Below are experts of layer 2 (counted from 0) of a mixture-of-experts language model. Rows are named router (the router's row for the expert), down (a neuron's output weights, with its number) and show model dimensions 0-255. Each number is 128 + 32 x the weight over its row's rms, rounded and kept within 0 to 255. Numbers have three digits each.
After each expert's rows: a language model's description of what the expert responds to. This comes from a sample of Wikipedia text that the model never trained on.

# expert 0
router:158105124044156140158119113138110056117113165092132140145136135113176121082133145117134117139123138150118160105072137135096147119128181094097131105096148109162087128141159127109137110150155168114138135050139120141147120033084180132127112136142115100169163169169169119067101128143040155167119104137197122100110114156101101179125104089055120103175196157112096107101165145143141125052141150187135147133091119082115140167126094158112102172150187096111115197127112150133122118117100116122103120157102140149138093157128161049158107092132144137117170093157072119152094111046098166114126121137173147153189141117174133154113087145099154170127156123166129153080110184111159150125143111123150085109054129116151118088148133163126153000119126153130089135086121098113089167121136158
down0:158158103144149136100106120149103083126107150135146117186173136109155136147200085156086182136096109086145136165197179147099080123119161173132074156118086147115168131168176117143112097182108088126205088115166097118116158159134113174085099124137154163151154082151169196120165122092177135145144103120087112104168169110130136147127152136151098119112107097101129093099075127183078079100125156124115097114167159154129142127089091106156131117150089107155146134129146173115071069134095109105177076125122112108088146131081142130094162131137166038103083153132127142160106137107133143097154116174145184102081126064098153112085146174151165120105072123114084107117210124116128187147161128163136192185145116142148130119066094068110111150060211181133076121135093166109160084118141147
down1:079113098128129152136134128041182178163110149130116143053179150123151185125114108038085134112131145126155202151153190160171154127111081139110147123152187137168151107083126139145182164125158144216117137097123098136150129131097186152090121143102142137080124151160137140163127134120100104179126135158168090100140171162120042121171071147124135137193108112099152155128122166121099118110129063067128079096099075136151112099191104111118124084111101106176135112121125094147182150152165145105069161129142165132126209185104079110089128177116110156169139140126154172131130106109149107162105177092176092059140142142136126085175117122095185136050156129106126170126150135075115098093114122122109106119166177173127147154129124131103114114133193128080170164083125131144148140143105086
down2:103121141122153128142160147135111100132088149108138105106086128158148056118135128093094123107156133131159115131108108146177053103127138160138145113123089121151149181132154139120111148067163200070150124108118067115116131089133137092066147049197167150161144189097153157131150079167059140191095127180145165140215139162125140167138079128124090157142167131112140141096158105145108129188143129077130179090044162150133134163113100111094105135082165161144166149112075134101185118103121089176161101170115081133124100210109149146159102124074135152162130073164110134110103133132132140119172116062127188142125152190141108100185111147106142160126193088182105126150116150113075143168154154147142175152100127115159156136240140168101129081117135167137115100147119105124170108156130131
down3:103144093173158116194116180088120129101158101127129213152168136191119111152141120084161104146084087151085143079099172075095077186169141132174152104140153110126084118132186125097142180133155118158166111131233147065155151133167087131074149181115076186112034126143121098130155081154135125127116116161070162102171124126154087106110139103141062130073129148124107128162162114106136137162145090136085122174146126196114066105107115154109124141126134140148225122108174162147118105081120093130136150127148122130148150082164158084103089156079125093097145136098110133144081127174158148100165098117123142136162105110099108163098110110128119101199127124143106200112149159123150087087086117128142122136118236157161117164156164123103172155092122166136175129126135100115124150119093120
down4:138134168180106132115078111191117114089152059145109148095086145132130138126123107142128134134105109094110061123098122168140081092112094147134106156155148120077101062132114162170102181159119162062113094134123181110123113200161137093135146137112150170095198120154121143165108159111202124133121103137121163130132155143132123136130130132158137112147058108087138143158189107097168126154123111106097077066143108212173165092156147103140135090121067122160187140176150139090135106133150164134128127136128150145138117055158084164075175156184139098171101122144168132092154197139165144100106145187124142109067089103126180111091134090133133109127067167173142110140096119158165136159084144134116169101170108155156136122135083070134133211076088176056173160128116122166085118154133050
Description: Mid-word letter fragments. Short lowercase pieces inside longer or rare words, often foreign names and technical terms, such as str in prostrate, ret, ag.

# expert 4
router:109160121085085141194183119164109079103086149106127119128098143150115150158163154049114120092140051144151124112115156107119113134065103121102146176121162153185160090160147118140126141143054174090129112061087176158146123087132078169172148162113139091147152140156174164160133130099036141152086180157083116126143104169096105135113137109102110122096117149131130087161129171085130112069138155132138072133105125107151181186094107127117128097103093124138089149147120150104088096150117059110130078125098161144092124102146112136110161105142165106159116102091099187130131159126144116114123150129085098132166079138129151123147122147175099099143124081187123206137092082164163157121166149095140077107121148071121124118237072185085174041144154169139125122124098085084122157095163110
down0:109132163131109136118109077158159135137099103169119109136145160150124114218153105083116132154142140101111145148105134147121147142077104115176101139147118186143101107153084156124136156147160134141150101205116139097111115131103161158121148107090155126139086117129075153127094101132247108076098123184079092164130090085133155107124123085158140170100085170081170113121122108107132075170091100138120101098168101123162164136105098140112117137189037155151156105145137122119123134120170141118185088155152137099125106067194152056094113152149107117103042170044145111072170188175137113124130141149102071070142121109119133179074137136151086174162071057127133131173143141109161089081060167088133125080122102128107117163134127100161140143119110178117164173161116071128141109149118094
down1:175177089174111109064094133161104146114160113145107161142071136129120094063196083124168091095187127135091144148134120136148118153156124167166106141163134054131114179135136106121133061173135100080154129110125093133158154119111175221115167153136144119139102139143158125087072132162149121158140126092116121164130056127119164075073144159140151109139118119159147115181118127123091118181126060080101143169134118079174134114119084082100123128142110129111160149129151128160107148118112105155082101080169099086128141071072099164110127180065118094099082160054129104102052118131091177103106153169105116096188126117101077129116174121149129112192166119130060121143153150108084115147142121130121148122152156115156142110115086152074091110135131135120161098124002105151186161110105156
down2:081145153129083172108160114086110151169148141118081149117140193138122099137106165084140119115111156181115110103156109137103088136080159156121163119165128158092133144077128106176141136131124101117091142124177105136118128133051154138190153083070133122088126150203104113174145171138212153139197125122091090109130121105120098093082074183120148113149093127091147099142160128152159102125116150081160091121161099127164127157144109127193164098123079143104156107120107095105122110149139187156120079087124186122125130086125098139104083124115078115145082198084172129148141157066107042131089157186146120126101096123184143129152113117140116165076155149130108092152125153155145153183121198117109070129204176106123127146100141107142125176149043164124119185124167030125132137114163178
down3:183108147124105104139093109120121189150108139139120084196138159130145106116126080108089060097177145141138079120122077109126128149078079144151173124142147169144109118156100141133114160160088126176118097150114175109069123140099141184147105092090186173117126136110181097106078107127197125126176088119082126143163118051119146091110111136115123083104070159042137114156112095137115107158108106133158099135118130134134160176148062137133130192182115204109117091187167116119184079147132135146108190150101108088144163062171116069095142118174152154089078096107129145103156208126177131114122167171124066182145098109116146131107161092130105175177128131177153113176146166083171198153140134121146144144125073098103083142079144099130086122149092148136133147160084115169130139129109086
down4:082156154096147158131123121132152194127131087162153072142109136164173195161167126104138178143151147128143122171155173063063142157118128152121099167195134161101124057129072118153160153136120098169109114181134117116076137157106126078167102108146134142130147164103119155119140137088224099132097102171068130131077105142140069131107117105211140124125067140142154155165119145100117125137088070156121110140163138130176167117140102161137180117128055172098164122164083141108105140152135064133127124178111159154088084091133123171096137148135141113159082186148097135101146185180095153170131119120167042151121132101094139088118207119127112194130079118137137132169141133137110104076127123129139109157097072177103116124157071147150160203138107103119185126106084107121176152126185134
Description: Proper-name pieces. Capitalized words and word pieces in names of people, places, teams and taxa, often in headings or lists, such as County, John, Kingsmoor.

# expert 1
router:074095106085127096171133121190175150102100149148164137168098106146162184123193110125109105131152089141133180102115131128074167106116144156081087132123133087138105130142089100123095108194109144113127156115076165102109104170138120148148129110144107176155180142181213130135115152139086107143104116020111114110131140129124124138082117122151101078152148180117134093141216104138135128078149128209113076117103122155125142135092112124123107183111141131175156149142110145129098116141118090133123125120074163165146123086160169071135127118169129076076162097109070168164154165157170080121127118102100118136186089115118072160115126113112110154171110116165148182151109130151196112112157130113137138176093109119145114141115093163141190000138187123148079186103139087107094120116185140
down0:141138100151133089093134101063120130125074154166099129086126122155115115120151145175135129158155150114083128090145201114085119162019111064107191124121199123169122097148098155114164090073035150129128148152045190123135110159176160140122137064153152158116126120170110137086117059113100129092112154134096155100143149132141101106106093143153096137076138104107106163124096078137103133114125118103149155152164145070133123120080109138170119150111124132150114133167154114164137113099074154113121085122157178076108130100174194130164143080117177146117136105159132102119084135090135160163106105105019096115137127225108125078147061111178138134144140131073128096132138108129145075107162120062137096103131082116155146132174117073112108098097151101188139130133174171141101109112128079
down1:132107111203169111080170135183130173127164136098105158140139131156073110113152152154137150122098173145090070133174135172080139123081061158111123132104139095087120082107120147110118146127100103152108136134123094113158103093134128131181136132143208127144095138146142122153127078093142140174213132141137152112075075132143181112148072122106117093168185121125111141100120160163146090120092110133129174181094182128091160140108114173072121113074140133142103098116158124140098114084087142114091213132103091117016111095177144150104170122114172149231121117118088064105084141085134153128127112154104133083092112067095131171155128102206176115160117159144096127116109073159126135125146155098062100110179109049178110120122117133116164107135110129177093096157120137091167131130124159
down2:109060158099132102104143139135146113120105140160127108142119100088156133163105159093145152107162177112112102106185064093121097178188141177132132078081104151156144129060142114113135164154095090104096115117120123145125151131154156140103095130160083092129133115064145147071108128153116128045033089101136186133138147126164140091125106147147120163132176172140140091114125073122056181126187125199122111121217145141139137103110143139117111105110096162187120129133098099204094164126197132123115128127089147088135012150149140123081113129093058124161132115139204101184157142147173116108107115103107171134152153145077075163145097151138077148102091162101110129150097102150107105148137124168177150111122188120162160180147145111135174098148122119115089127141101100182110136052130147
down3:134101152116097146149145133122174090189116159145133119073089144148164108076155108129093120169143107124188152097170114142099142123101081146184089145118112171119166161147081119201151134097124151092076126164093162140152140129094154136220145101121077090111164117121144105150147124126140152133121134162179165163088182145115159098079112107177170022105127132131103085131132176133122085110150165130178119158123102082165148134101162154136150080150141143140100099074134087107115121127143125177122103143113112108160050144036108131099116157171104134191133115072138133133122176103132171174186138156115137137126131056150124159088121124106136114126095126213097167116120166107146105206084099153108067088107225151114129113061162103099171123114113134126148147211137096110145134172138127
down4:144088130113135120138115083074065077161150128114148109123092106119102091096147088097089124151186076128105169123148166164088140203169235106139139129122195152110087105144154113177150154116151137100090128121143165165141114148109155120101167153089116135113173078112098121088131116159192095139168154143124152102089139139142195132104086135146147131161082118135141110111090139186052121137134127149056117206139151179161137118114154126091116079133085119138141042161112116121169166119097058076224124108142117117064121146172178134168113141132081146135130114125116149102158212156144107074076164094120158115132123138123146123136133143166138110102081081160165142143136164177178133160091119143100134133118152133132166071127156118139164113077148133122099132078163137126160228148112111
Description: Digits and dates. Single digits inside years, statistics, elevations and table numbers, plus month names and percent signs, such as 19'6'8, 200'5'.

# expert 6
router:120149117068106126151082140195115226110147132089126137111073114128145191159176113106123169134121098175166130148140130121054112095099151154106102150140189125147148127164102172116162056168120157215131114131111141045073141182098127159139083084151096191115135132163174117092094164107033104104117059054116099093086141083155157123090083108162135101178136122148115076162184112147184162098167083158137167123153154166128091099073087120118118109126137144122145148150123168116128138178116082124099174109130079142164113108112154112149115112170150064117089115077135202142134151142104129148085113140131102147124111108131087137123147131129118130164129096110154167117078125123188093136171103085136118160122094137141087153133112189152128078136178127129130157090187146089115144104173125
down0:111139137103119111150138102151135163108166081106189102147169146092143086131126097228087125121172132115158071138164127127154133124097122088144061177121131166132128144094066178107143124126090124188112122105095136113166146134141134146134081074070121103136078141094168167174156140071153176149094108144148142133141151192132148143045100118116184091141125158111129136116117126182188142188130113128090111105163103073081094094129138148114093136136146172156140126124104135120106112141092109112084113134154116128084204154127104093126041184171085176128138175150085135097116066115136144087089120104153155143059082106079154152095119136097153172124163152142115065139110183177107156108133089056165119135130214138129088129186121172137141127152149063101113079163125160108074125127161099
down1:161138134083125084146115150150099123140131136138143212073123157087136138122130166115128143139162090146128107135138126104093124132117145076121143138072168090077111134158116131100106119103172170100166094136144127126078116137177128134147094109109099123083117123048100161122106130103160157095118125140116145118149060156134127101190154085131116156153136157153107157099110127128210162155192122103143166117177115170204097156114142100125158117168163167132085125092111169222044079124160114164110156129117122144107134199073148136134137068085148132182152189129113135130149168089158100175097075081098129146082159068093133104142152151134124019116105170190141144160177139146086186159149156176143148125136146112172140144121076123167155177194078118118148061159111126111084116144100092
down2:109128127152213177147146082198137138117175147090171099169074065168123127171126147110122100082150092150080113051147124158102123119147085167119117180161110099182137145137086125150138142064155157111113114114186122118197140177105148139106057139155161098105135107084160106166094122142049089117126109112119128162127118122138156119196092130061150137131093116166155072188150170148097108139163121173119091109179108160079170120125123168153121140118174164157180112119116156100141088125126115155082149089121139180174105114056078097161066137158152139100113105142105128127153136152143140107154123099124068091094134148078117092105122134127122059152159164072102147131063157202136144092164140112127125111139183100123134137169141080153110181104165055133114118094131148081150101158148088
down3:118168156116090126129116147097135099132151137077193112085099165106142140132100110109141098100155126033146097118078134138148088131131116124087048122168138151184113153151095098104179127166101099130102122069089083093162176075123145078140172094128091082141115102172159094086120146146152162117143139173124111146152207185132198126125118155157153121114137092178176138103170183094152139166137102096096075120097109165135128146153071125096212124192152129190163095179138135142157094112126140122131114093126124086141081180175181148136075176135119097117183163098174101122144131161155140095134067164138137125131115101128094145117098110079139112143167118109080138145062187136105202128102104080169110068131111151087134132119135135121179140133088123162135109204120144178173161132179108
down4:164087148106162095099150198180197145137221101134124089158137155131129125159143089150103083121110130106155170172127128184133143161145107099172054176164180188180180130082136109128127123101151159096129096115170152096077175143131115143145133122162181099103153108095106163152105109124138118166055165148133101122080104118116119113152130146125116086153146090094131172165100116077168145160095121110093119145121128141124145138136123136116165131089139134130115125143125072128124145104122111146091148178142159151130192136123175091080113168194176111118111135093145077088155079128158113094179135152103178134148129141097108125081174075138065102121174121109150176123129083171180183097134132149147133160145131129132152089151130099137094000081090136169128099139177152113148139064140145
Description: Content nouns and verbs. Common nouns, verbs and pronouns in running prose after an article or subject, such as time, claim, also, that, he, rejected.

# expert 3
router:134155138079132137128129152103115106128118162120141108125143107117137114129162126103130140123137141142162133113123093078130080107123159163126127142167158136118054085126149129078134125139103125176163147072086102142130137083125129133162086136142143126197181164217189089145111120130117111151135138066101054161105101194111096182093079126110093107138132184149151104149202116120118158113163100166116175158105149110151168124120089185116085114100164147134143117089120122132125117115098109113129147139139175110075122090149173133135134084123161120169069076063040165199083154141122170159086049193179138115135061092169118098188139145145128136174111109136176152084072108158188143129146080125184103129092070150115161147165116157158162035133122159152056135104125114138119157111168101
down0:056160097142080119156139110147147088083146107090150173112086156110174153127124127093126127119060082090081077137126141074137142109074194125171129144111124131162111144076193156074129135206127117119058156152125186194167167143176147167111146109111134097113097167145114120182130106113193129183150058113106157185126146177152130147169175107115144129106150144176092084136143119133121082162109156152113074100052123147125091137117137086110091164129137136088118095113185124140065089151108137205136146180145129151132058144186071141143107162120126147088102145100109121144121135114148183142114096181131139098098094175153131169168130125172118164173104112121195151114115150123152144124116131152086112141162151155105138164149148082094135133162117106078080075127091086094057148119174105
down1:092137107180107101139112098176087156102126117141147113070096111120196097157093096143175155147187054118097097116126158092101148146167133071188151127090062132150065153136141095151122151071125058076103123103157081169201148150187101143093167077147138086124178164151106122079061161147124129112154150094123112109145139114131144117094168134098103051141109108083146090097129199073184154107091101177074111141104162142126131092130083126104132123054106151132140093141176067089164134119121102119148096077197122149154166165170110099099130135065109147083152099162132165189139113136077186138189147117103118174089124151155160169138136168165120117140122129128141137086112151170113165102120167146153148174172123167090121128112126119139104099178124109118159090139158151134119099133114172
down2:161157121150069073119183141155073115173160178119164116076135134103137120091126087166091116128158151129156093133126102164104134153130155087125184164121208126144075184173164123151094096124149147157137095104138102124113096151118134175132103151111138083166117103111172120200168143113155129094120092118118161141116129141143131074130129103124088173152123138164119185140068111158110105091152147084132144074076134154142131109203137130134099021102119121126091115118122109107102188163121149103092153149061100177124117077168141137154124108088212133130134074156116083140159108058102199178161145108116133127085193177124104107066100149087131085144162111111126140200111144068135143157135098159152138077120182103078095097183185138099162119135154174168118138103139130070080130119111134
down3:092150123149104101152109080105136122124128147107126160156169148092164111131119099106154169128121106119141099143075139151155140135112154088130189090092174143097106148111151123083159130121129146116086099136166171101071133155159071147169179113098111075140155136102166164132132159174153090143114168042122128084102182169105129154118128111064148123060145100139138148112148067116122088128128087130153076188079105135124063158171104117145089176129142150186149138133141144080119138102103136141153060088157159070150099133165143068222124210094141172108142111119150170125114157128097166107080057089118141083078155138154162105148158185126082119102109120156149180113048181103131209144127107112132114110126203112120155077127147109062122140101163126132087131085094101148182104167137134
down4:100190105141111141139164156121131107127107156149077110138066095180104131119128110111153089133155155114189100108211129098097088137149109185133101127164104167137114071185096164131089103112153061126081133158196187165156108129145129172128143131095156192110122114141115151165111177139117076182127147147129155107119116109122104129129167155074076090139182112105092141101131110131127150168115124179074105136120118116134146117165093106169128159110073087089120139118082105082036118157089131115157105062147143097124150089123151120174124151160053061106087060131134141050095167179136159073144135133208140066087124140159129146147168114103119170117145175113166120115087177105208150112156146106099141141105098159137107123175082087097104179129071118109134155112119086152103109098149146
Description: Determiners and possessives. Articles and possessive pronouns opening a noun phrase, such as the, a, his, their, plus 's after pronouns and table row numbers.

# expert 5
router:142143115084130148151174109108090114124165134078166136126106148105107166113164141180148075089096068108175110072081103128122132098087157159117118135147124110149120090135171110109147081125133121118136144107119122153083114110141108188170069172115106146226154157208059098156103148131100121135168099094184110092114107213133103113121111128095120115158175170124114186139159114130126140093080173153101117160136158126134111203137107100125131190135162099127153157135060119171095089134090074137132127126128095110100082057115164113085131077083134119106098103107128182203066136154136070141096105170120133117159061172135033144114075104116089128125134116133122193110120146145181148106176083123106111143119091080127117130148098092160102077109144178177070109146137140111107169109155157
down0:105144146102167147154125113087084097116113170087216111105098113161115112168182112075153110056123163092148118130161088142152081084138174115062129100138177117115095038159134174120121119105130137177121119062123110105180072142127173099145123145141162082090156136109201128110130095160075148172165093136170132117122126050148096113137161121081119110169097127153079174175147080163118138105113166139093125169117143107127121138083143080128158189147092101163098106086138099164151141112088187123182108102136155143105043135150167109116122147099156105115112084073099209111116093073130059099100122114075157116135119135123158153132113156173114093129123146126160187141118186096121155103152190128156193169114097115163161154122108116140144163127112083131151160113068141151186131134149160
down1:150143108175118185138085098157165203141118115143116063106192149114149124103110127160162121137170172146127135095100105104088175151132162137083136138110134063144073106120175157141181168114103090147068132107171113115115132130098096130099102140126090128066135104150138105126146118129104151091148100205142116111123088106040129141080142128095071136133172185074166153163157097101128086146096129098182075163140160087085165111193099092100157134190194107171100100102161154147139132128141144128110123132118124126100126108061092142116109073156109132130130151114131158188132125168160172160147111091122084167127238103118142161170106123105174132150112092122160116149104115153108157045176161136145154179091099128156119058103090116100129086108134129137157195153092153166064110167135172
down2:130116157141123103092099177175216030160108073183111104094102140105129095060184113115171143112113107101148106136120106203109093179149122127113112148146182147088110189138127105106092157164139131128162115061123143111150110111121092080162100107147130160076099123133083116115071094098160168177102139126125166111087162127095125109119113120159114116106085149107127168195154075110056143107131071088059137129091128128154090128106183115072102171163094123125105076094107111069127077136095104106134074130156148101069160102120107147111141175102115102168123129108174127116148188098116146130123118151112112094123163115212143145128146117176099166096136126161152158140104118048153121088151143111112077117078137168197146104128096205096137151153106089147142195127118139104121126079155121
down3:125142142113140107164154162112142066148137143135112135083078210155116136088145153115083125095119102174170093117184110144116068113142125193153107111131112140168132154101059152094092082140131084120096122182173072090193095118095134118070115126118111146120149129176119082113120089147189168158134211161131209086145158158168142153151149152107160071176120131113142168090153127122137192119063119116097130161094181096124124184094109123137074082128141152123124124109132156146139107074160140123095074133127167159104142131126187117080146110102105109152108141185133033170079111142102104142126081118117132079076106146140078092099103179106174090131197191094112080139089123091142167124115135106103130131136128100148133173113177130115132217153158114129117139196136142141164138111094134
down4:100109098135168160196158158110106189120171112079072080152113148122119119165180126167080158128054115142147096095135128075106152138120126139120132200145066160085161075093082096091105137156209068132208101152173121107094130082163098186119105197112114143100123106083098129119115118088178155081149119098066147111136123105135131107116143102126108119088109046131092168132176108167153122083175151125110134132145127150162102123101073051141159076144124094071129140143156176149126132144179134118179137137106165145157125162117117179123122133136044078117085136118099131072108136075126120156122138151082141092143138124143137050121100125131129093103093105178133075142198152181108068121098129107123127143128132129120132123082084120113076139058123103152164142143139131150095072121154109
Description: Table and list punctuation. Pipe separators in wiki tables, sentence-final periods, colons after infobox field labels, list hyphens, line breaks and == heading markers.

# expert 7
router:081119133169095101211136137143146074100089163086036093142094129117118146133149138107126138113159073144174101139171176119083116081133156128166112196153165134122135127169107121150107113111119131198139123096077130119165174177112146126123164164116147115130108147152138133106068130150091135153132082050130082115167144134121117215106111135186077076135153161132123068125086110104127128196167105140141070121084117098126153141131071126142148150119137131104075187138116123093077091157066110118106163095129102153166099091165150128130130102133149028102080088102061140231121115141138144076123125133149091112132102123136104160123126133131145186170096057164147119099106138141148146140169141125102140109082150118138094146173142073107150086127159063165102125039121109124116141095155150
down0:150130120133165118137159142141090090184198150130078139139076102183117120152074122106124207054143110148089118121097111181101109065107105131175152125089085181162193069072175151089130097102139134144113165142201109147118166142125132114124111132160153114105121148151098149143133148192113146085076147153185141165091183172087149143163144111141113186113122152165184166131157079105139178137130138119146175123065110083194169123149148132146142105103070106156133176092146121110130128130135178138156161105127112087090125088121172116150085140135115134131130155155158150159104149104129132130147117087129154125057143086127084143082126177161227136144133165147138071056218173154195069130155114140132089157153152183129143145126137140142172093133108067122143145141134126098153113107161143
down1:101107095117122107102120155095070135103081132120164114158123153159139113139184135169111152128131165103122033088186175208129138123090143073074108132156095079142119122121171153090130144126142134124124103134160112160093152148141130147188093088113128115086119096112063157137126133165174088104063109125113115099129123170087135118133135077112180144140113134163156153178181136108188112129138155123143101099138064114164127051092169137129118213149143119172099096118141139103132123136086110135132109188126122156102171090160094146076130115116132110123076181144104116179170183117136140144140182080119147131149116114050099150089149121121148130133170138132138182122108082087151150128102185104133120149141098068186061072105132074178136171096021156180142090161087121072174156134154125
down2:142093129192115118109044113162132190142123127092169131073091126074090129111141056156102119105098124153157084142179121102146113105077127123116152136140121117134175148175090145110136124124134099165139060193186157100131137141117158096120097121167191142169083032183137130150142122101043120112141108174117087120105141120198079124101104198162139087130084090052117091115094131144075169143131096176118122121181177103139166145122119068126109149137123105188114115129166128093164132129162121219121135105129092108114098148122176154120106104106120094127169128079144097098182153206140102119132141117124092093098127110126089153126121121126171127107088120067137178102162153095074088101106117157189186143087112128104092178160146162144149097111154130074120153139174098133144089114103123
down3:164184153134134125096162130106203162111143114122108141132135172130090116176127151137109051127088111159136164123113187114106136098108098123116136137142139109151114117176082132125107146121185113097118077191216119140098111136106108132162149060162099091158168126119116151087155114140095088147110124104129109083110150126111110142129158111152097113155081206169130036159178113155116120099170195114190122184142130124176129130079131110138119169161155118151122178162112185074136101139217159120145156134131132139103100145106151079107101126138089170093097147056163122158200139083105121092051137148114093071101156149122128122106149187141087194077094120151084107141107114120135116140043144114098164122119121096169118108216123086149086138126115069152115107146144130164178171168133107
down4:192149066120124088155104159094141173143108073163131073167133154138131079147113107108153083112158094151133152091127135091123204155137130057183089115089095110133120132111152066154152111090111115175140149170132118123154125138130125153175144105171132070120122159090174152132090128095097120121120128104162161112142125120095129148143175090073079095074142133131169159134075103181136143121081142139129091125125199149154103142109136140085165146126134195095167140126159152120161153214134133112106142117144137071130160170151102070141129165152128183142202204135089133164159077129125149133072109124087134163147112106102118096095161126177118172091147152141113122155088159117169111095090123100169095189084139107158059145176098110123156052104130109186086077151172114181064113154186084
Description: Prepositions and conjunctions. Function words linking clauses in prose, such as of, and, in, with, for, to, plus commas, including thousands separators.

# expert 2
router:165164093120130122150127141173093128083077125081132132135136149139112184149171132083131072111124052150167117157160137103102102073070156114095134125142153085125161114150123165148112150119101149101167125069070124101118193161125120102136091082139111146171170140190120116163083149128076092094113137110151095137111101157109154161115146121121109186161186119162114089188133166112105140104155131134127075115062181185153103106128100131139143139121132127147087141194088094107109110196114084113172106135124085153131067116152157136102129121136151117131080082082097166197068131157092106083112113155171126111087084118079059104176149139101119126136096105123181128135087113092175162114170093107102102189125174074133104144178160129115165039131154092129066067078148075111140162094153163
down0:134130157096134155119122113117135138130167187156201096149140142123132146122113112126111182072163124128101115121130101148196106157106159158169149076153098148115130089134059177162165184143155219144159150115180086118132102094169147137105110110110119175103067149084146096110136123167189127131146136130136117186094134090129141104083123119106121159129080082140117210109130114166128183117102185109144111105090155093136109134148157123158164121095132198081096120090133128166170207151159118145152187119155132085106143133111113108069087151162155133153095194141161092126123102171126151114169152150094146125123101201096103103125124121143156163093188152153156168158197121202154147171078121112136092157165051092081066153104127051123082168138112124112151122109139076182090099136094129
down1:090164123132091109173114200136161177137152149146164174122108157149138123138144150165158134148173110038124120155118140117102066130113128143098140133107127114141110114088146139149160093144148060137133132141129133146136157105087156124072085120154129119150136137147167134126099172143152132100092145147123111140049105179082130118164138161107151095160164153144105232118079161146153160086124102102139172117142129129072140159185143125104124124175095114097178096116131184150076167108068124116140168109152106170177113154117168116113098197177148125203152080104107125088140102132097148174133170052115154095130102116161169131104180090107112114129177124141137160118161162134115144104120092134168143070137085112062092142230101164155152195132127112108089213171052075121145155087087145
down2:170183122096114119143153134061125150161145104146155110126135101146133077068086118142133161139129178176098169101136172134135174144088165136173136083144104111155079087122118120209133098146121156135074087179109050110075125120135176180157117118152124109103118184106123138105128113121154110145184152146174060123171095098103149124163147105112176110146076175165123129118152133142107121146134148102129092171122140152143129093111057127159224130166156134139107130082086160127125065107122105183072123175142129142151120109171174107103152192119121087145164114165118067163166104139060119147105092156162200083120075144144126158120082120119059095073103120155126138142099106081097105090085128106130081141109146103194197158164155118102138180110152127086093158121078095161116154118134190
down3:139158112124146186132164123173119145076148121122145125136083105138107065167152137077177135127148093107124133099079159198161149125148133169127165138131124089187148100190142065170148178117136105115110077155127162119104138077150124147128210183121133085078099132173153148132075182163132135143132099149138140113171123136158078105114064129109144151142145100136148066148107115154185098131097088126116032109124120098097121135141174093121156107125105121062118100147142159180157123123111174089085133066109211098094119128089116141089135092092190110147140127144107133111147144125115126151105166128130077101074187114137120092108160167128085148119104083151104219118082174156108182096124162074157116037136120101147130131147167111158063123168117115144113093059064118129084096100140123
down4:188128094133169153147088064139098145106078111106100152067093114150191110128122151123133096136144189063112145070108132107099135149140138129133142124063153091145051157134126147098189108105124115083118113089092215060129133164153146187059165149088117163105131101148155070125144161162118127044200107146113116171095189175155128114134060140133157145164139139126141108131099110151101159098082188093125122133188155093127220142087091091098085212163165158123124128197121152146095114096132113158143133082091199111158149100127089125116184148079126142106104124142135122202140153121149138152105113118140119076110105102155152144125150133172131139122173137135154090108117069094056113143168097091165144136128108095122082172126106131117141137144115105147137152122118121120065128129090129
Description: Spaces, quotes, brackets. Bare spaces before numbers, quotation marks, apostrophes, brackets, paragraph-ending periods and heading markers, plus some prepositions like in and off.